{"num_hidden_layers": 8, "hidden_size": 128, "n_experts": 48, "experts_per_token": 2, "d_expert": 224, "d_shared_expert": 0, "hidden_act": "quick_gelu", "moe_layers": [1, 3, 5, 7], "router_score": "softmax", "normalize_top_k": false, "routed_scale": 1.0, "balance_loss": 0.0011, "balance_bias": true, "router_z_loss": 0.001, "router_noise": 0.05, "init_std_router": 0.0289, "lr_router": 0.000487, "num_attention_heads": 8, "num_key_value_heads": 2, "head_dim": 32, "vocab_size": 2048, "norm": "rmsnorm", "norm_place": "pre", "norm_eps": 1e-05, "positions": "rope", "rope_theta": 10000.0, "rope_fraction": 1.0, "qk_norm": true, "attn_scale": 0.281, "tie_word_embeddings": false, "parallel_block": false, "extras": ["capped logits"], "init": "uniform", "init_std_qkv": 0.0272, "init_std_o": 0.0, "init_std_up": 0.0272, "init_std_down": 0.0, "optimizer": "soap_variant", "learning_rate": 0.00475, "lr_mult_o": 0.764, "beta1": 0.95, "beta2": 0.95, "lr_head": 0.011, "max_grad_norm": 1.0, "warmup_steps": 50, "schedule": "wsd", "decay_fraction": 0.918, "decay_shape": "linear", "final_lr_fraction": 0.0, "batch_tokens": 65536, "max_seq_len": 1024, "doc_mask": false, "train_tokens": 516400000, "max_steps": 7880, "dataset": "wikipedia_en"}
Below are experts of layer 3 (counted from 0) of a mixture-of-experts language model. Rows are named router (the router's row for the expert), up (a neuron's input weights, with its number), down (a neuron's output weights, with its number) and show model dimensions 0-127. Each number is 128 + 24 x the weight over its row's rms, rounded and kept within 0 to 255. Numbers have three digits each.
After each expert's rows: a language model's description of what the expert responds to. This comes from a sample of Wikipedia text that the model never trained on.

# expert 38
router:153124150094069163127151127095150115135070112094151159163135132165111110122126115134131136116161126083117100095139145103113108124105164142179166148108100129114121084138114115159128138128105093157116108112101070128144123176151083094172132152109142139142171125115150150160137110166071138132140140111112126147133145106124148122115124148112119129137164146105141101169113125108148109148133
up4:103129128109122096136165156136126147141105128168126135143130108156104132129163156122112142105097133107159155170131109175091110146141172113116122119139149138156112105145139078100134144088126114148089174113149141143100137147149148122135168181127111144128154146119115159169170099116157158101121145159117152148172133119107117088111108132161099095139154150116070176109134137092152119149114
down4:171116133143132121157137129135112145094106131092137110168131146099148118111136093098132118152152166102133097143129122118114172102125125115082165110099121139082142130114077098137132135131152124141110151165139152143169140116128139135185138127165118133143114129069173111135127136116101141112119094169091161137115153115126086136115105066119083102102167163150124106172117136108101150121131
up5:167121130085127106136132121154138101152120128143127111126187170129090087107088134104132143144127146114164140137110111137144133110102152174148145136154098145146149137157164130152116130141159145176107152124157117121098152146076193166169170139160159140068110127158123115147169096122140155104115126129114131128140148149130157131093114159112141100113121133096115132097130128137104082125123
down5:182118136111155151132134132094175110138160139164162168108140104095125090120133138134120098123164131104160106109108136153127150148087132139133135101072120138090167147090103110133124143119155110129104146116121150136119095178107119132151120179159100167136129135112109083150107090121123139088137078142147101120142134100130103166155087112112122095135138157112127175101133118147121132145159
up6:128160110125115134101142141090095076166131135112116137126109127097136174135156113156143173150143146107139091131166146136142120145137158146149099143129155129111077149144153121152174126107145142156113051113088124053141155154127087119125156114160108118119126121119136134125172127121142133081141123142124147090095154133081125142145136117148113109126119153124126153083100129106130113088132
down6:142105130113112087121129122108140075124111107169125150078149152152127120125136169111130127162137092153084137162175093161137165148109118107124111141111092120151112156141151194118157153157121126153130118153149116153077126137131167142137138153090113123111137101106154103076122146100131109093149129115108103094129117118123186120130091106111134138160126149134142103179155116133140100125148
Description: Middle pieces of common lowercase words before suffixes like ed or ing, such as refra-in, backf-ir-ed, pur-ch-ased, bub-b-le.

# expert 2
router:148112168113120107108168102115103130119110122093108169180149132112121124123102135150136142137115144108114089101102140121093137153117124153146173159149148086111104094154132093104167144119104116138131132128125132090158117155102116067144109182084146143125137117102146137125170102147103080130188158099171093141133124111122153099105131133110160124082118152145125142136150137127133093138132
up1:138117123171162136150175124128138152116091121148142169183107129142154118144075120122117135123131109114126089120100102135117198151170159153095136161134132110111155128112158154153151119132132122162133131112156152119111108147135110102122163109102130142105160089125119093190120143134138103139122117104158087154156092089117108102113154151123146110125089141116149135112109154144097164088106
down1:095149190103093099076102097143133117141143120170131122154165163122126143119154132075086137120151125085123123115143108105148136094116099103109132122130159117131140136144135138132133146127144101125134154112127181113131081133153121151137131132132112135136097173109134109076139122116128154139125138112113106140124153151131112143121077183128186112126096136099139144091121111162152080118188
up2:130125100142161108138132118103149127117140129141134140127093114147167154085151142093128123127131119090104087147112132106123135158101142136124124116139147080117116142098123077167149132090111112140119135163131104115112070112148154118154118129153115053139122116109163116142161086088132135166114135111109135123160127107159174089158137159095173112169101141156171134162105117139122116092134
down2:051119121126128151171100125112127091150130161120134110102094093100117148145135090089146127165199162099125132137118123114098137134134128112134125142117100130163138194180177135141125136138169130123140120107152146135162104086082105135134127118124127101140159128157117116139130113131133104170133096129184111104067110128137127135113094120114134146123134119157144112121091138122109137133134
up3:120103146120143091094170103107143151101140140100121133135117128123089120135132135143160121135136135165156131183106106105138183140130144162104111109147101122152143118100149107123141112138145128123146112092114140151091110173100106155125156135087145127124120118101130103090139042134122140145101151118134075132106136143141128125119165127163097125091122185143144134175111124109146138181087
down3:130096121175124155149062137066142130126133162165102113118135109136122122102092108119141148122120161151126156120115069122124129118132131170092152095143110181113149101123112134147094094116131125107127153123147141102089113137169128163130163124146107114134140132106086137131139122134134134125087106153129089130095120122139119121148151160127102109120154100055164142119185114134108136164144
Description: Word pieces just after a capital initial in proper names and titles, such as S-out-h, M-ult-iCam, E-vent, Id-lib.

# expert 36
router:115099107094082150131125112081127105131129140135139118175163141179119080146157114145165127120124111123105120112115147111125122145130154148159162156144133126107148119129134089137105127100104137110083123123151073100099160154115099117138120142108131129080111152106086106171128104165087117137123164085124161170141087137122171137116153153097151109130115157139131173147116104089130146142116
up0:132140144102150159165144109110113166135143107119155154176127109154152104118108150134125123148101156095141141129162094109064120144163100127124134110128128143107128060122120142134137187150151110087107147116158143109133115124120110121166146145125104118098148160168140088147125144162118159146152148123162141121105163101157105124152117109104110147132157134106176130157126186093147139158148
down0:182119157159100156122160171118121161159109133116110130144116117093110136163133158145150114126077122108110073101084127100129105154137112085083123129138127154138129087135132097155106161130165136148136123126122118112134103136132167128112151099108137112156195164123139124132100078126104151156129097147134115163143133140144110120161112078131111134119097137113144098087146151131139136143180
up1:149106130155115127159115122113161187133135141129175111157125102103099105105119105154118161135140121120138091133104159113118158158108121148095110116117107135085104139121135111128118140115144135108100122125099140067127146130155128133128098126146093137118191142130164149140155108124124184125137167164134128096094093127162173133107149104115080121084124153150169089157086135130164103110126
down1:139134083117105101117121103132095128134109163136152143125132151146156137116176183121112157146147167124081151117138096147142110163124128076134104094139127140103103103143103129110141124114110129107110132163150118167128098126121151110155177101164093094175085147117089150143119131133126131124074154133165116107141078094130097101131119142121132147146109101105118126125148108096077152145090
up2:099162101104148116090133141113112140109110140126099151141179106120099102081135049136155165122127102129136111089137105108158128140095116119115116116124086133131159111172154123156106112108134136112117150168101148136155107135141145095116143176122120138109154137145134111154113128138150118143141092098149112171082123102139182157119120182138161122108175124137127095124173131137135095140117
down2:171140116151132113154127111171131128119158110137116084145096125154095101105118099124162135145162116118128121141173133168160109109121160150164139150160097144127085115113129144101195085163151128139169102134176136141152097135118158146107103116101138140116157168148128142117102168102097112131166095128102129105102144156119128155126157159091143114136137147123118125119127152097138121067132
Description: Final y or w closing words and names, e.g. ding|y, Heav|y|weight, Majest|y, plus particles like up, out, back.

# expert 26
router:132107127095108156110128138106093102108098105121085148124100152121114147146113130139141189107094119125144088120084141107090134136104133116127141144107140082144131058137106101137151182101107091114118140104076117117144144100111089109144164137122151105139106127118144144128134137127131071172150187091171146136134129157119169111141113089102143131123149159125124158123141126109136118148122
up3:123126112121098110143135114135135125163148112125122107139126084108164151140149132140155166145114113118157142123149124090152147135124136108187140139120078154057127097141135122143157177113083100131080158118177148110144157167128082118095146154093108115114163114066140143122135143150082147089139134142136137161118146142120098161183139128095125134121101126137142126103128118118150149134131
down3:157119136169148153132136166151153139141118160146102097088114109120101097128096150159103125104092113149089119159131185144121139160099130101153149137093120095117106118098130107136142096157175143111108106126113144144096133132172118146165105112134119149121134091151133116128087104099121123117148103122157129170080113112146124155126104162124115119161135145160090105194114168123137169122121
up4:130131133100133119105094143181129130169117137126119173083173137163111110156102132121155127162135115100106082139127139154089105142127121147139104112156096086149146104153137114117173115106116099138145068125131122130125156161109128147125132158073106122126135131142122140133134055098105158104135128123104135136179102146131089083180135132109130149154122115130146108148171142152130148137155
down4:105156111119156116118122182136117086130130121138104135119158138139146128125103120116093116115098123101160130137093130123128151108087134119170118143093135114144149134133130110091094103081151148172093159145085151116137140080133120157172107103129132144133138125157146170125137089137107113126123120166151197108117128125140151110139059097172104131131082144138115092121097085150127140114113
up5:144149164150124146141118140140133050101126102130120106124097099102159100125161124114171168115108140165140101079150160149155119120093152156159101129131116116103100122141159115152170165120098140105129135143099108129145121148126147131139080150130100131137109143097138143116148109155122098129108078137101123131131175131135073077131116151128156126124098110164116128129134177160149101133098
down5:134100108140119124154091153082158138161113122089156147107129160124121159093152089092103149127114102140164102143131177148114145132094141069143122137115144115109159136108114124147116120111124107164100132080124139180158165136161124086167143086142094111146091140131122116168109127126150154126114125108110162176091117131139102141164117163119150132151112143116135110126163087107124127117159
Description: Single capital letters inside acronyms and country codes, as in UCI, FIA, AIDS, CVT, GER, URLs.

# expert 14
router:150108145098058145123120148121131115108110104123132137163078123158092106139158152143155112113126146147136110074117121071112125127128149124125145115151151115125094127078129123120155122129089105137142142111151078113150118156109147100161148131067163117115145111099105140161175159165122102146149153091135127105089104102142132146124175108132116137142125187094116132144123094114146128130118
up1:101102114133090116114107143115121128138110088131106135127133135119108147093122146146143140091100093141109104140111148125161107155140089132140127153120140167163135126137112152141127099125106145119120165151141116135143151113132102090159093111107129078088099144130123136115174140144112170097152163136149125122109148151095089133098153149118083119137049168118179163113091165151081108126136
down1:092137132146161152155103121133129154134095169101148135094121083091175129124111099166138128120151141134108055127126124160116135084169160129142153139151129098129115073117123128135112124133146155109106125078169136107098154133114129079126131112167139118127139138147097111168152129146138089114101118134120165124123175141116141136166128181116129142093145120156092090148104128160136147140134
up2:119061109177117157126147129125113123139153106104097143154132129140108158107109124138176164148168114142110093113127084130159153136072164133108132130109134127112097114151110115135159100144136146152098153108111102131116114126140119116090112103107113140101086122146131172137078160122135164128140174108097102102108165124178145162161125134115153118115109099095115157155123153120115162125093
down2:148128146121074162095120168151132119131139105155117114117114105139148119132147104129095149137115119120106088157114140130090148142096111132123121136130150142142165132066095152135093099091158160157123139143104146114156111149120127128190133152124099144105153126094145124105082125112142154156188125124127144121164160141140170109174143162112079121114113169183162106121144130111110137114131
up3:129175143098094180156126142157115152129153100092127134105144128109101134103159124137092142123136109107148129090148150094192155153157138073142123160130133095139108115126158155133139075147108127126105109116115127089105105118099149136122133138150102100103149102145174083152141145156098140152179143128131126159145128114122117143136144141118142148156165106110137073113130121095087158136107
down3:098163174086143144143094106095138102128169134131110133144105143140097118107136127124152104106147107157149129158080133141082127103125137157138160094071143121136141084095146100151136128159155129179131164143140079100146172115161124122136094127146158124163104105152106125093125140114116132111100106114115089127186115150144105092101133139132128112101152095124136101112139153138156115142156
Description: Endings of personal and place names such as ad, son, ard, ton, ford, shire, as in Mar-ad-ona, Will-ard, Walwor-th.

# expert 35
router:125105126118066145134119164116102100141144098101156122180131154101095113148143174163141124110091152149131091100137129125128146154150196131108167124139128124124150118151133124131155135110112146139111123118152143108116125118064120115154123164110124139101105130090133153158136096138106078127185174092164146174137109134130135101152146130077131112139097158125116156132104140125102126144113
up0:120120136126202107118097148084110147153147095137150127120118147087166090144141149080113128081134154141114094105134142151132160143125154146151159144133097136110092163158112105087146154111152156103109141166139162116152137095116152130079155162169149112151125118155118106131155111132095126159113080082099124112132135128130109155176162130101119129130134141141102113122118101119119136109101
down0:086120106095166122145149115122155145153139127153192140153155130142131140100157118130154133114122095134102154176106147134086117162129111131109158107132167129111114100120167080154109147112106080112116120119113122117172164135140131120133196140103084149151074117120110141115145119162129119123146130169128111156152092114122121118126095078122110098132132179119175110122111118124131135137160
up1:122123095119122154129141130136140138166152101143128153114122169126092136094103145125145122099115138121107123077121132108142128119151124121083156099092111119119126114123120168166128149145114140150169132116154130131096097176123108089148130165140182112112116133127119125120160127152146115073176137120164072134152116131070135073117125118070103112122156107112174121104136089111109159108109
down1:164167110131171122119090126149128155113148146125126180105128128112139084096112122127087128092089150112163102112147110118176133140131095115161166103157114133131111127155104118157107124119163141179139149089103124145132147130170157133162098172091149116123151124105108153111154140133164126071130081144097134155177181131139114160110122113137103130127130088126153121130141132132140117134149
up2:110085161135153130146104116136136121099119122171180174109144116116086109131116124104099156118110164128142156145150101148150126115119127116137115110118149133148127147096136100137127092158187096160128163089087103126124066179181087116127140129174164104092137129128100109087095108139099116133153114122141111119150146144111169127122105108137122144128102150101092128087143130138139130113137
down2:148120127085137125114148147140108134166104109119098144143134121112121105135125159103150098135122114144153114180115122126138112105172126162156186092136124113130108087105095094102138094113137145141114139084109118152196166131184144109138124130099110070129142119131107104146110139143126146094104147150117129131122134126136150076147163084118106149105129165138102132091104117086136152082133
Description: Letters and syllables inside foreign personal and place names, like en, z, j, í, é, in Kuen, Venezia, María.

# expert 13
router:111130108117110119119128154112103116135124098096089187139092171116114141131138123125143184096120108122128102078080152115104153124095146113114150143125135102136142070129126114142144198118122094131125155108121096130130141111109092124132180127113166118113106123138129122143159153147129102174169183092182141127124117135131185110132126099138136134108150124117137159121141115099132115145092
up0:173066119131152140119128110151142117169142072103136151128109091163175169152133140121119152149111124119118115102098130127152132112106148130162152142109132108137100100125166104152147090151108125180093128091120106104139089092107085132144125095144081170108150090110112109132113154100136093129111124125148089134108137146098131143098151105132129102126141148172097113133117144141156135141167
down0:114137087123123138154122122147129114124131130125112111117118103110165088093104116140111151134111168127129137131121083157120134107125116121113091123093115152110113131165144136103120176143155157121150134177139121133124128065180097100105109137161138109131119116193152166105147151149147099111140088112131114116111082107099128082139126112139125134142091129131124135175130184136133053097136
up1:107119115114103065133119117115110141140125106143105110171102158142114156134115114154145181135089138128087178118097128158146105120151115130161135110158132144124147167109121148111151092096124149118100123186123129128099127137106097120158114143092091131126103096066140149094108103139109144134129130091155174103122121100121166160116152128149157127091112133176116141142126154138125081120164
down1:167072141134178110097132098188132107128144101137156132106121096104129147131083131098122083151088101114135149132131154106147120136120111048110101147132129092143131102149130134121158106154146107159141128099130127113162143146088096120081108130117109148127147097130151101118150146152114106155150125160121112137125150126165135108166065084119117137149121157140136147103113155138128134154118
up2:127195145151115108132144129125108122116128110112131098139166073127145118135083121135149101164133104136145138158150160140111085141135091144143110147125131130126136152190131135091137133112128165138128111150109096104129137139147119126084106129165071070095108162122107143151210129147103146150124138108096142118125091110146138154133136120154070134144152110128131111138116093118099114118106
down2:126156116120153112083147167115113122115150123117091118120136165175173158123105130102068141158160128167129090143137116135145137144147129125054113118115158117119126079120104144120149145183140125137109140120159145136176137114110160133118133133144157101159157136117133106101093143125128145134131123113120085174193090131136174123123090132121138143114144136132139144111095125078152111112125
Description: Single capital letters within acronyms, codes and table abbreviations, such as ISBN, ENG, HE, SAR, and capitalised name starts.

# expert 20
router:134130129141068157140116158080102090110125080110105159158094171120116087158113153160130152119096090135136113101107138077114128144091133154154117162144126105136157126130143122085120145081108091148088126091139132103164119141129109126145130140099128102119152139117138165158153108142100133130174162107161153136101117154112139100141137122107156128100122142123176151110121096116126113135086
up1:149126100122162144126107102122070142112112095157093139112161115097142105139073142152104136177087121123125103161116111169164152126107097138122128133073152103168081098121137108061128137108110149090153104093126129108126131149139101144147170119149127144093089120133162123137135134089121128121115125137141132113099094138123103116174158136113139126118188131146148121103137155128145143143127
down1:121115149124143117179103114109149127141114135100144119143141100135087145114135095059145116119172116138134129086128122089091118151142148133114113088161124191137139129117161112140120134106123124153126107153186119115147137163110145158118149160112122110154128128198112117123131083153131122184165137084122129145197124148125129158126130126103097101122108127107094138131146136117106094112148
up2:144149129137121106145141164139165128133111123109129135154082144110171126135165150081143127118084138128148088089137108145152149132146144146098120141084105112088090175122149110092141171116131130106158124127133181135107127137094129131114155142118130133108161093138153116177088103110131082149118143112160126127109144149123104116125150155072149075144149129102158101103142107144131167117088
down2:128123121134154136111151117126108098126166127158136112102114105076089151110118092138116100121160123127112191147109161120123134129116136139122125125128144153129104143171133096158143108147172127125162133113086112072151127110094097114126135179114128138144139134079118098090168151140119169146137135158137136143106105076118174175093128134164130142124111172145128143141142140092119081147165
up3:135102198111127111097122100140108125086146132093098176097149145127103110133106113123094134143164115132083117109096127107133095122089138119090145117118146168104101119122135154122136116090085118125138151122127142112084159121160089154094181153155107138114099108133138119127146083100118145078087109158112141099126134124090144127102171125125122171140151128130153102095153124113148134110122
down3:130179120159157151098154150120114143093106133153127047166136135129170091116137142132159139114063125167135137152123139118120122108148141154147132144145173161068104131136150155124122125123139106120142085137156126152122084089151136135125120126136121114167091161132166129115141101183147142130133135111126128123121158125097154129156094153130105133110120147136120167077131133111163138126161
Description: First capitalized piece of a proper name after a title or preposition, e.g. Ja|yne, Ga|o, El|am, K|orçë.

# expert 10
router:139152115122095122133100152141100106082140065110098139112124133135095139175142139139165151098095141160145104064136159070114124118118145116138155146139105153155180127113125127141140142130127109110123111130139133112109145118138108126163141116111196118084122116132111164166130134139136120166164136116120122126099100119147165131195136125103168152132137184109119131120131100112085128136124
up0:128125115163124138134148140140124078154177135165111171156130163111117115183173119109100149160149121149086107081113120084125123093138125111141118116157120121144133108089167165134122158142152133135104088098106102097146169133123148117149102082129148154115101129116109150088133111160145157125112129170153116136121111110133138151152141090149118144135093159084117073143113121126128149135159
down0:129157123145083128146103138184072131121113130123148120133179140116167113103127110160135123127112141145135149118174155172120062124121138104121113125139172137127151171125166096158126116131125139085121134114140135129117149135095129142085115114143120155181144148134113127146117096124119134110174137116173082107144154143155114105158123196167121125149113138154181160136144126119121148115134
up1:131168144113094114110142130171204118129098107151082136138134179145109125167131161133138119120120147186101107132136096110117162146156100122152108119111138157135114162121114110142124151144144140152182138109140120141147151123141128080167138099105151162160162139112160119115123102139121157159127158145105088103144128144098124090141132163144138107114112098110113073133108159159145157129114
down1:110133138126129155158149160106117150147128172131138124152135149147115134110085127112158136129115137123148115088126148196148133105103118151132141125131104147073125142140137116128100100139133135148115132160138149172147142168123101117140116123166111129081094138116104130122095191174118124117171115068125115145077115140100066157121163119113098142132153173138105143111132122181118124113143
up2:154134125075161149139127115113103112068119114092151148146135128136123155078151095147147183096118117150164065120102105073172162122132094138082120099157109149147098092111111119124157108150111116121122131127120119135134106092115077143170132114113138122130130123138132137149162115152107122140125137145117177114126156130162131166144143124128127181164148117155090117125110120128126104153142
down2:171124143134161120136144122176143112123114107114125107112141101121110135094131149118158095124124087146142104193079120142134096135088149110138135125130150143100105106093174138097147096119113174134083133123128128139127153171145132102181140085133154145113148131063130144141112090113175136174144108163108155108149113164174139118132125156130120116152104137137121136138145153122124165158143
Description: Adjective-forming endings, mostly al, also ic, ian, ary, tic, as in Natur-al, Roman-ian, Febru-ary; also capital S pieces.

# expert 42
router:114109149129088137124131171142147074063125079108114153130146112176103135141134149119128109114157109104126130102142132112123122144106147176096131135124112155163100119087128117156121134082143137174116143083097096106150095114121148122164145136145133101118149139111083148130146119137129124108132154128103163167141072118108128176142153136160144083119153148126144149115090099154141115161104
up0:152119083159133169119125130176112141092124162118164097193131112160130135094163153108135111134094113137158124115134116112095145147127121137125172141114138093150104129142160141137151138118120090155134160111114114082110078176120143150168143126086098090135119139129133154166106108146129130096153148124130133088143103121100083121155117134125129110127155110131098162159084139128108147171158
down0:069145130117125088116113160109103118162134089118150156133152132144125134127135080141122147161112140082097116091133110127132133114116088167112149170141131137142063123136114146133132131141129144138105160153139147148124163127131067131129110164115178154130118103122123094086130117129110115107151134145141168116126133112127078109087081114115155157167141146127155090125152088108166137126172
up1:112065116152163174131151156128140129147111113159129135118090084138131145116134130107147150150122143129124101088083140061137135125167157153114120191135137130141142148123120094132156120145097177115153117164115143147118110113100155136121119119122121112101158069132116118128191137127141119160148133121098131099137145101113167119140116124085116151172136141154127095159097119122093099133147
down1:155104132124134127159083113096148145105111116104170145143139147153126112095140095122106134166114157155133135129140137094130118110097117092145139078116118098149109099091083182137130091089086121171153128116110144091141132162117133115139090104093131143120122161154145158189124113123119085119109118139137105114108165134105100103162117147146158163077122099081148124137132135112140141133115
up2:103064179090141143118100061108105125135113139161061136173114148134121145154109129133142111117120205102150126126104151094136130120105149104100157133109117115117139180122127113133131106126135108096127099140159123104146138123116123110107139119114121123156117107115116137158159100155153129129159142067133145114133125157148108080117113142171136137086139106127140153172114103134147121149133
down2:103116140111164145139124143149101105108101100134155144094100085152163064131130110104127115161086160116096129102174078151123087178103114167152136105104137165135138133147120160156157144103105136116149161121107122143128149103129112094119125111140126133144168141139159132144193154171105103126124161144110114149147128145140145139153128103149128141148136083105141126123154097090158122122109
Description: Inner syllables of longer Latinate words before endings like ment, ate, al, as in ingre-di-ent, occu-pi-ed, statut-or-y.

# expert 29
router:127144105139111152122162112127147106122123135098135149130126110148085088143179139114179141082136115153083074118133122127123103134154122169151170134106090153181174094106107116137147169122142150109107141120092143130175139114093127082119152114117107107125132120094136110133167106136078126113141139101136096128105126121084155141125150097153154094138148169134123129119142163118086125134120
up3:124133138147102092125128156139089159092084125106158171072082129100145166089146106165161141132101100113110121099086120090154118138111128126132108157142132148139129151088150175122130101137137168091134122136095145132142119133109141127146092135151142118117154134166150141110156144119135130113147109122161134145158150093117151117128150097118044139122159152133092152137154128090154145125131
down3:150125110114117110134158150132103104121125121124087140080113075158087141151145123121079102056131158106136125152145121132099121133103105116176134115148132137122175146188112154096166157108125111123137152141097119138137112116140125133119119123140121156121131141108162186180112083133116115160105101105151147119125171121159106103125097114132123103102124139118153127129166120156111156126183
up4:108174158170088172165138139147148128109100161146077139135149143151123099130145113148153136118153095119160146082101151072141118140103105125163128145143115153133132117142133113141096149169108109123112136137089134112139177150178131169130135147105150131113157112093144125154090114113108155067121143116108141112094129114099114137142143124171131143173118131117120101139145101126081157113147
down4:072154127082121079103119148138066173109130131159126102133105139131158100133158103134100144130084158094128117119138132113154160132147124162119145116142122149112112156166132091121174141129124134148153102110168129135107135105108175116122126145125111114130092137155161098138101137120148100118129102165120135138043121115077125127128137133079146131128136136121101121127153130158092110093161
up5:164154112133091164158167121137127090077125134138109160077130087108152106094147135118138131148125106148114135115137138135135100156146153148134119112110151124144159132151146109128117136118139130153093161106101110100151113088164135135066132121161129089100132149142112173113136155155096121097113123118144137155099098151125108126161114187143077119165134118183121115162096121116145164122100
down5:199100132138124138122169108133139148123155080150107107123119118075089109119103169118094173133151151135150151147106156107126174127094106106107113122120108165125075131168099080151171125122140124116128139149131108124150151134099101133083134151163123080185158133137132081115132091118138134130104142090114125135134148144102120129145145094142136147157104152116126134127095121113115126107141
Description: Middle or final pieces of longer words such as g, ion, ition, ist, age, leg: battleground, challenging, alleged, activists, images.

# expert 32
router:135140109163113139121128165118101134095112067099157153156135123133087099125103174155115160120144136165141085092102137089112110127097148114118149115104106142134134129120131110109149127067132147179108181102128136141178108120106115122168159175125155132136160120093135167119197145127145122117156153075131129158140123133115116151154151111123132126127149113114145125149147121112116142139095
up0:139150116118137124164124107174101149129147157104141088122098116110135120176184155099137145108168110129134112149134155116142164165097138129158169111100133158148123132171129162105130109131119105134096120123133091107096103137106156135110143149131122160137151120075154122129083068166100130154132112149129131189143126133161135169089114126115158100114130159149135121141153111169155110117149
down0:156122127156131138111125134150152136149118095169140178103126108178136145095124145128156077112110156131114133135082117137088115137151110123078139112107146152120165050101092132130134104095160084149152114146122128146118150118139098116131146127141096134118132136167124162113135184130124113143161119135127113162134126117148081118128086126160129126136127126135104094113154129089127077150075
up1:137126105175138153113109104141070126077133123135148180152136087118132140095159131127124115169117114099108115124131148130139086133138108142117141132147121136125112122102122170105094142070116080113111131144104143101130153150089148148142135143129122131131150150147163107117128124154138097118106138144158147165134141100069149159144172109185178128173085122132155144127142117136090104141157
down1:162148135110140117132156125078136086108116099147136094163110135166139135131160141109117127131181177133132112173156105123101152067130088120142092100115105160144142157117133138112124139133151132154111134120148120144156114087118149159148118114134151125166103106120151135126157116099137166159129157109124151113168107148179125104131094154111105094137151116145116201172114094115126129123112
up2:130138109140124147143162119142128126122138133125094125099085124135161100137119131137151124142079123132148118120115144136177161143179119092111114138093145168125159127138172152122154115084176151151129134128154167113097116151121133120129146130115162100141119065135116129124124130156154095124140175110106093156111087206131130093147123116131104091091143102140114143115154121137151070101148
down2:135136155131092125109136115134109146100175146129161085133129100118102157145173126137125096124151160117158123111168125125110089160112142117138119099127109089101173068105099137161105141108108152155115126128078154138159094129163106123117158120168115132115111125084182163124154152103121142137119135116092117125137157167131116133101173112166099119095123087099145123108132149107132109154152
Description: Vowel-heavy syllables like u, ra, la, ia inside foreign names and words, e.g. Tol|u|ca, Uk|ra|ine, Mort|u|ary.

# expert 40
router:122129112119133173141124134110094139126123076099111137153147146121108083164120186177129111087149147120127117108098129123122156121090172148140131146162092085148137112092120115141153135064130155167129117107127134097138083159104142135171144144111124143129115107113115118112191099146113107102176131125141154171150126133115145132162145123140116079081136139136124155102129129147114116125105
up3:184158113088121132102111125135156195135147076064149130162125105117132115121140134129160155122115118117094137108103142147149113158184131139106098150139125139148111121160147163138114177118114125138130119104112097141129140142068165130155132111176133122133137154148100134137113123092118147134144191154087128147124102108144143151127122116133112131146068149109152143148160143144142131092133
down3:161114134127117124143116133141154156156102150104111102125184164137156180153135134124156121145107144162148155135126125110156147143148098142107055097107094106119122174125115135166124094120133111079137127135138131099140110137129143143155106136119128131153121170123081090136139130117144087157147095162080120136188127123166104136152116133128143097129107103137120106181149116175149153145116
up4:130132133136112102132159104159136089097117106121105120182107133145087135104133135122171092141114143156175078174093087118099152105127135165116100198150146131147133063130119105138171117126131155160119099131149150165150147141095152123155146127137123116145134130135087097105153122105108119144115145113072126152153119119128120156158123149140140148144142133098102081155125134132155151122133
down4:146150187140085120134077162104113143105142115118156133133132107116149122112166098152090158174145156096135200145124149077132149139144093109140142125109108132114126128134120149111130114113145137102109129152126138153155136169122119102144126152177103095152137122140164103117162080153145175158091108134140105135167106121151157143121106119135116102113087142112141116140127139137129089162089
up5:145115101144087129149120100121159115127100148126107140120129141145088107128117129131118120101140135085110176111142151111130119115139141077160111112171158079101113154104172107160158138143123127166136132144108136115093138147141103122112112124126132135121141161092122174083126145141166140112120184140094118098079089113116170139145124116115147169116059101085127122161125112103145135115095
down5:134155156142151154109138151179130127144191120112166141131149108138156146088123155154118112117151164109085137145118107099135117102115110149126117130151181117122099074119114116096118127157159134118150116096171110157141120140142132150133135096114126116127140149105097132126136123065164105139103102109086156121106119188106127088129132151116096134123125088098153153128105157089130125076113
Description: Middle syllables like o, no, en, ne after a word's first letter, e.g. Pe|no|bscot, lic|en|sed, co|a|st, Te|ne|ment.

# expert 43
router:076103156105132128120135142127125108080116104130105157108118110158105106141145125101175123099105116136085103090141154120121126119153127144174158134139149131145131133099126121095117165100112093128124157094101101122122093139120135116125164136130132119079104145127132123168157152104082099111154162063122139119078098115090141170142157114115147119115134195105155119120131118116094116155149
up0:173083096077114149123151111143116136129118150091127131121128151106115102127125118138111185091121131076141127136112121115156150137108144088147134135115085127124132134103133138145160173107174103124093114132157122133127184106108120148132109117144088160092111137168124114117121180145125098142155092148091123153156091096112169085137117156124083134140103123152088132129131121121126143132176
down0:128159101170124164131119126176081125113124110137120111135169145150129163136141166097112108158058137126156149115138122132139149127143097151110140138116117169097140168159074102166130111151118131114131151091104120111149116186094147091144163101126120103147112138107104091100145106117144104131116092109112087128134115145120084129103139100154127180118166100152115117127135094108117126136111
up1:114144133138150106136147158121122118122092157117106120098124107167113070136167130099107093109151114105112142079085116139147173136130151136181156145162126183100108148144133110152173153128156093114111148120130132125113136179087148102145134138094156165127132131176097139162120095114151145090118124163125127099111125114144146169112155120161136141147131097133132109115140081113156153121110
down1:129096124130175154121114099135116153140115103132159133163132141113140101104082109129152111131148113109112093119159151120147096167133149098098092148131146114130175105139171152098182127127110133132162133141118104154115125111153133106128097129119114162160124148104132143120175109082081172098146123106165098135114155143088116121128084192159154125129106149122156109126124114109080130160121
up2:148119090151093135104159139146152132105132120115154151136126133145177097172090103101141140112101092138121156138100113151089091148149178103072116096097176108103106115113126121144144143136154123164121084152094156105125100116155138127102117084106129102165126146134119129156167128130129112083119137133156127170118094145159115124136174157141113143138121137090158156164150145149131122105129
down2:119105125107122116108118143099103079131132113175111153091115132183170131164098140121120132130180112082139151080102124154138119121150098164119130138129100143130151116118209126126139144156143174107135102076146139088095141115125150100128152130128142135117127110116148143095194103154110118121117105149138095150119163166106125149130151125137118140136131134156134114123129178146163147139107
Description: Suffix pieces ing, ed, ation, ated, ity, ment ending derived words, like neighbouring, participated, approved.